From a checkpoint of a small mixture-of-experts model trained on Wikipedia: vocabulary 9349, 739M tokens.
Below are experts of layer 6 (counted from 0) of a mixture-of-experts language model. Rows are named router (the router's row for the expert), gate (a neuron's input weights, with its number), up (a neuron's input weights, with its number), down (a neuron's output weights, with its number) and show model dimensions 0-255. Each number is 128 + 32 x the weight over its row's rms, rounded and kept within 0 to 255.
Before each expert's rows: "gets" lists some tokens that make up at least twice as much of what it gets as of all text. This comes from a sample of Wikipedia text that the model never trained on. Tokens count by the router's weight.

# expert 41
gets: ",", " and", " as", " but", " after", " when"
router [146 137 110 115 185 125 146 111 139 145 111 140 121 129 141 115  49 158 152 106  95 112  91 133  98 160 131  97  85 137 132 135 106 184 133 104 140 114  97 192 120 114 145 186 125 182  98 133 149 125 115 186  82 151 108 114 151  89  74 127  99  86  76 181 159 129 114  66  92 126 162 120 111 104 115 113 167 160 108 115 183 117 150 131  92 124 103 104 162 131  80 125 113 161 121  97 140 183 131 115  99 158 151 140 153 131 111 148 131 149 188 128 127 100 152 153  68 117 109 181 149 137 125 110 146 118 144 108 119  98 106  88 110 138  93 125 195 133  61 140 153 165 123 126 143 122 124 152 124 154  88 125  74 143 160 105 136  62 154 141 118 200 139 154 130   0 131 167 144 144 132 142 135 114 173 139 146  79 137 103 232 166 142  88  99  79 128 108 130 152 136 140 142 115 105 165 121 165  76  79 145  56 128 156 152 154 169 146  86 199 145 123 157 151  98 171 116 133 109 131 138  52 132  78 134 111 164 110 183 103  93 120 152 138 178 171 182 153 155 151 103 139 131 128  80 126 176 130 131 144 111 107 152  89 159 186]
gate0 [ 97 137 121 134 115 136 136 137 142 158 147 139 131  92  80 170 149 165 103 159 131 105 123  82 132 105 121 126 151 152 133 107  98  69  78 170 123 128 153 156 111 108 146 150 146 143 151 151 112  84 119  92 104 145 106 151 114 177 181 137 157 180  88 122 116 109 194 145 110 170  84 167 146 175  82 151 132 171 175 139 190 121 115 161 169 137 115 133 116 163 131 159 106  94 116 115 158 146 173 128 137  78 128 160 123 131 102  80  73 180 137 103 132  99 144 189 122 136 119 142 105  51 159 134 111 139 150 131 153 212  86 141 124 126 111 106 160 158  75  87 111 102 189  33 181  77 136 131 129  76  81 118 103 104 106 147 110  96 148 148 124  72 141  89 187 125 170 128 121 110 133  81 156 129 109 133 144 152 124 107 161 141 117 172 171 122 131 106  98 139 172 116 104  83  59 136  94 105 167  95  35  87 108  94  88 100  94 135  93 164 126  28 130 104 130 144 110 102 114  74  97 104 148  81 164 112 126  94 122  93 161 142 177  75  76 182 172 150  80 170 118  86 118 102 182 118 150 108 164 113 177 173 146 123  92 120]
up0 [109 144 127 178 144 145 141 148 116 121 163 125 136 105  92 162 148 113  95 169 108 129 100  99 135 113 122 138 143 162 143 100  98 104  72 195 133 108 146 186  97 144 140 180 174 147 189 136 132 103 102  80  76  92 105 152 136 158 116 145 146 174  67 126 133 128 164 111  83 141  96 146 160 154  84 167 189 202 184 145 166 128 114 164 152 109 155 134 148 151 132 193 128  92 168 109 172 126 161  93 138  93 118 161 128 112  96  75  72 174 130 130 115 108 125 157 142 120 109  90 119  20 155 135  98 140 120  98 138 152  94 123 113 177  89 108 163 166 122  58  76 118 179  46 149 103 108 152 111 101 105 137  62 109 124 122 104 129 156 131 104  85 152  77 162 139 155 109  62 179 105  65 170 111 106 155 133 147 138 126 172 119  97 167 134 149 139 122  81 146 147 110 133  76  56 158 103 118 126 117  59  95 141 122  96 125  84 131 101 122 154  47 122  85 146 137 141 132 109  44 126 142 151  91 152 106 136  79 116  61 178 124 171  92 142 169 161 159 114 156 127 125  74 116 144 137 148  89 140 141 186 167 129 134 134 118]
down0 [110  91 107 149 126 143  77 159  75 130  88  92  70 136 103 146 136  80 114 139  94 131 103 120 122 125  55 116 125 128 184 139 139 131  87 110 122 117  88 170 131 124 119 107 165  70  94  89 102 137  90 124 114  88 114  92 164 162  69 140 128  94 151 113 142 134 159 149 125 106  89 138 153 151 130 202 112 171 126 149 100 159 141  94 139 145 185 117 152 131  93 178 103 126 164 124 135 110 150 118 156  88 165 146 104 141  96 123  93 120 167  99 123  98 126 124 110  86  78 137 154 141 220 112  75 168  98 153 125 177 136 116 117  95 147 152 163 115 135 105  89 107 106 138 130  96  59 114 111 128  85 101 135 142 179 161 145  57 123 162 151 105 124  96 155 130 136  85 143  54 127  86 113 107 174 164 109  81 146  93 216  70  89 168 110 108  86  88 144 140 132  56  84 109 102 150 158 136 145 132 122  83  96  24 106  93 101 123 106 132 100  65 107  53 157 111 146 125  82  92 114  98 167 164 138 177 151  86 171 105 182 169 165 100 119 118 151 151 133 103 146 120 173 169 137 147 153  93 149 127 181 178 108 202 120 128]

# expert 55
gets: " to", " that", " for", " with", " after", " by"
router [125 187 133 123 169 134  85 126 181 118 153 138 113 113 172 131  83 131 172 115 106 123 115 150 144 125 144 122  56 156  92 161 132 163 155 120 122 104  78 159 106  51 144 138 151 135 145 161 127  89 134 190  95  91 113  95 123 101  83 114  96  83  86 173 143 132 144  26 112 146 158  73 128  84 163 111 157 155 150 141 167 145 194 113  92 121 112 159 129 116  99 180 123 151 119  92 156 144 156 124  77 137 146 132 137 114 112 168 120 128 170 131  89  93 116 137 131 132  73 122 144 129 156 133 130 129 158  80  98 112 116  79  93 132  74 167 142  90  79 136 121 199  98 108  99  79 148 182  91 131 141 130 103 189 148  98 156  81 143  88 135 166 103 143 127  34  97 137 149 124  86  77 153  94 120 129 151  64 158  61 224 135 139 118  62  65 120 119 123 149 152  74 142 125 109 154 137 156 103 122 149  42 145 141 150 140 153 147 104 146 174  77 121  94 103 149 124 130 132 140 128  88 132 112 137 139 132  85 130  97 111  92 173 148 161 163 154 170 154 140 147  81 181  89  82  74 169  95 143 163 105 153 132 108 173 170]
gate0 [136 161 134 117 180 168 170 139 108 106  59 105 128  88  99 140 101 178 145 131 129 116 115 118 119 197 108 155 172 123 122 143 125 126 177  86 105 113 157 161 128 143  82 129 107 100  79 157  90 125 129 107 135 122 171 121 135  35 113 100 143 120 148 133 134  87  47 109 109 129 153 125  89  54 156 162 166 114 120 173 118 116 133  51 120 133 147  53 135 144 155 137  80 168 143 177 134 192 125 108 160 162 119 138 123 134 114 199 146 145 171 120 106 137 131 130  74 140 119 158 109 167 150 133 135 147 145 179  93  80 119 134 114 117 112 118 108 112 174 125 153  96  90 183  70 153 160 146 194  81 122 193  76 108  98  84 122 239 118 147 150 136 146 113  89  72 141 212 150 107  88 171 111 105 116 135 192 181 121  55  68 135 157  99 130  91 135  84 129 171 105 128 132 166 136 122 144 185 109 129 171 179 197 146  96  91 123 123 119 140 129 126 135 165 134 161 152 151 115 172 118 108 156 114 123 170 140 105 140 111 103 124  99 158 186 120 131 144 119 170 158 167 108 153 165 163 134 136  85 132  91 101 126 147 127 179]
up0 [106 172 149 161 113 210 179 149 114 127  53 110 110 105 115  93 147 149 138  93 168 106 167  77 161 161  92 132 149 135  99 120 167 133 158 141  98  81 150 170 120 140  79 121  94 135 121 133 102 113 136 124 158  91 165 130 147  81 120  81 132 174 142 135 164 175  80 132 149 153 151 122 113 110  89 174 156 119 135 145 153 104 101  89  84 151 136  83 119 159 174 165 110 173  84 157  69 133 103 122 146 135  96 137 107 124 142 213 131 102  94 105 138 154 128 119 147 157 131 144 132 147 108 156 126 115 108 181 127 107 122 106 102 110  97 128  77 101 195 102 174  77 132 157  80 146 188 113 208 108 152 136 102  85  93 125 110 255 129 126 130 129 172 105  65  71 149 160 132  96 106 152 102 127 124 121 131 157  93  90  69 111 107 112 125 138  93 118 145 156 123 125 118 164 135 142 132 161 107 157 133 149 177 162 119  69  98 126 164 131 161 137 114  88 138 113 151 173 137 162 102 116 176 170  97 164 150  85 159  87 154 134  86 131 180  73 176 130 100 115 151 150 105 157 255 110 106 129 122 125 127  87  92 192 114 142]
down0 [108  91 103 154  93 150 195 188 121 154 158 104  90 125  92 152 141 126 129 122 139  96 136 116 132 119  58 143 125  85 136  97 162 148 180  68 109  99 153 162 150 127 164 105  81 124  88 147 135 106 147  86 202 140 140 131 147 120 130 149  91 141  86 152 130 128 140 131 186 149 102 157 101 164 136 120 141 124 105 168 144  96 143  41 105 149 144  75  69 153 122  99 145  84  39 131 185 123  68 152 111 122 124 145  73 139 169 172 107 138 118 103  81 112  84 148 119 138 121 122 102 138 183 202 165 151  92 188  92 141 139 139 138 144 141  80 154 103 129 119  79 145 133 145 169 139 104 203 154 127 208 134 140 128 100 159 152 111 121 138 133 154 154 139  49  69 121 164 121  98 164 169  71 145 118 129 135 150 171 108 146  80 141  90  65  44 159 146  91 107 112 137 116 153 163  98 127 164 112 161 100  58 159 143  82 170 160 157 126 162 131 139  95 135 115 135 163 131 138 174 144 134 151 101 112 159 111  99 138 130  59 100 137 108 174 144 104 144 169 142  75 113 121  83  76  67 120 152 167 139  92  99 113 187 150 132]

# expert 170
gets: " but", ",", " which", " However", " who", " however"
router [118 125 116 124 161 139 135 133 153 129 166 113  98 126 149 157  95 159 204 123 139 120 132 172 116 156 161 122  77 146 169 170 121 141 145  96 111 125 104 200 163  86 148 118 160 155 141 179 137 106 125 195  88 129  87 113 127 118 119 101  44  55 116 158 139 111 121  62 112  74 193  98 129  94 142  54 149 175 125 102 177 130 179 146  98 116  85 175  84 105 119 134 127 161 144  98 151 134 142  96  70 155 189 135 189 122  88 161 151 105 170 124 123 166 134 128 103 106 103 144 162 153 123  57 129 128 142  97 105  64 132 105 123  91  79 150 133 148 103 143 136 139  87 117 113 141  98 193  88 150 149 159 136 177 131 118 141 122 192  78 121 136 147 148 154  42  91 170 121 161  86  86 147 129 150 112 151  75 149 120 139 165 164  86  98 120 150 166  93 141 152 116 164 125  68 138 123 191 114 124 144 130 156 150 121 131 156  98 101 155 141  71 143 120 133 158 153 104 115 166 166 116  98 133 206 132 173 123 191  94 128  77 136 124 165 204 171 132 158 175 103  72 117 113  90 100 154 112 113 114 156 126 150  64 168 162]
gate0 [147 127 127 182 164 179  50 146 107 120 141 117 147 139 165  76 105 163 143 161 125 116 116 181 158  97 146 130  56 163  87 110 122  97 149 155 112 124 110 121 147 109 120 166 142  90 174 108  99 141  84 188  98 140 139 122  90 112 136 100 132  58 106 111 199 214 102 125 142 130 142 113  91 122  99 110 110 152 129 155 108 117 135  93  95 131  75 148 107 131 143 153 126  42 119 141 147 153 123 127 138 163 111 171 133 138 175 124 119 164 136 138  58 142 124 129 134 172  93 162  68 155 121 198 149  89 130 171  85  96 114 118 140 125 160 128 198  80 171 131  77  87 169  61  95 121 150 144 154  86 141 148  95 171 132 161 149 132 116  41 140 163 139 103 111 114 133 163 107 103 145 153 122 109 182 110  97  97 144 157 104  95 133 181 106 110 158 134 104 127  74  90 109 159 189 174 124 103 199 114 153 137 101 161 163 150 164 129 131 166 157 139 162  79 145 142 144 132 132 104 175 169 165  73 147 114 125 123  50 166  79 117 121  37 182  97  90 177 120 147 113 116 159 154 105 133 117 142 111 117 115 111  83 139 152  55]
up0 [122 183 168 189 214 147  93 174  80 130 139 132 136 161 162 113 126 154 171 172 143 129 180 135 178 117 116 166  98 157 102 106 109  83 145 158 119 117 145 126 101 133  90 119 160 100 158 176  51 129  99 164 121 110 146 159 131 187 141 160 124  59 122 152 160 230 138 111 133 116 130 132 125 102  97  92  85 141 113 116 102 102 122  58  86 162  84 146 103 147 178 147 105  61 137 162 143 109 134 111 133 136 121 101 121 131 145  51 120 143 126 132  93 155 101 110  81 170  94 169  74 210 120 166 122  66  78 174 126 134 138 109 130 114 182 107 146 106 190 156  79 105 177  98 114 122 143 136 142  69 148 157 103 171 120 119 140 142 153  98 148 132 127 102 152 135 112 138 108 110 124 192 134 138 168 112  98 104 107 232  93 112 131 105 164 136 138 137 130 139 111 147 129 156 196 164 160 128 155 150 130 123  78  98 158  96 140 110 112 135 116 140 156  93 148 133 158 159 113 146 175 187 147 101 129 142 133 137  74 187 133 160  88  87 146  99 133 145 118 154 126  82 137 145 165  97 137 118  80 100 104 140 105 100  87  20]
down0 [150 156 144 146 150 121  87 189  76 144  89  88 102 140 181 142 116 113  83  90  87  94 149 129 120 142 133  98 103 142 114  91  79 108 118 143 185 100  87 120 180 111 170  74 180 159 102 129 150 148  74 118  60 132 122 150 125 137 124 139  86 179 146 160  92 172  99 197 184 126 153 161 106 109  79 143 206  89 146 103 149 144  96  84 157 159 127 162 128 171 101 111 143 169 117 103 129 125 162 113 101 144 120 109 165 135 162 131 169 104  97 107 125 120  67 172 139 183 118  61 126  74 116 212 145 145  87 128 121 169 150 100 112 111 101 125 175  86 129 160 113 149  61 100 106 118 134 109 111 135 142 148 142 133 172 174 162 128 139 126 104  98 157 112  81 100 108  85 150 122 116  95  47 149 144 136 149 125 105 118 158 105 161 120 116  73 148 126 137  81 155  50 110 128 206 119 136 126  89  83 139  84 123  82 123 141 150 179 166 176  81 145  87 135 139 108 130 165 156  63 178 114 114 129 123 120  98  75 128 118 133 144 116 163 133 112  98  71 136 157  84 106 221 151 161  93 147 120 135 181 199 121 132 111 118 111]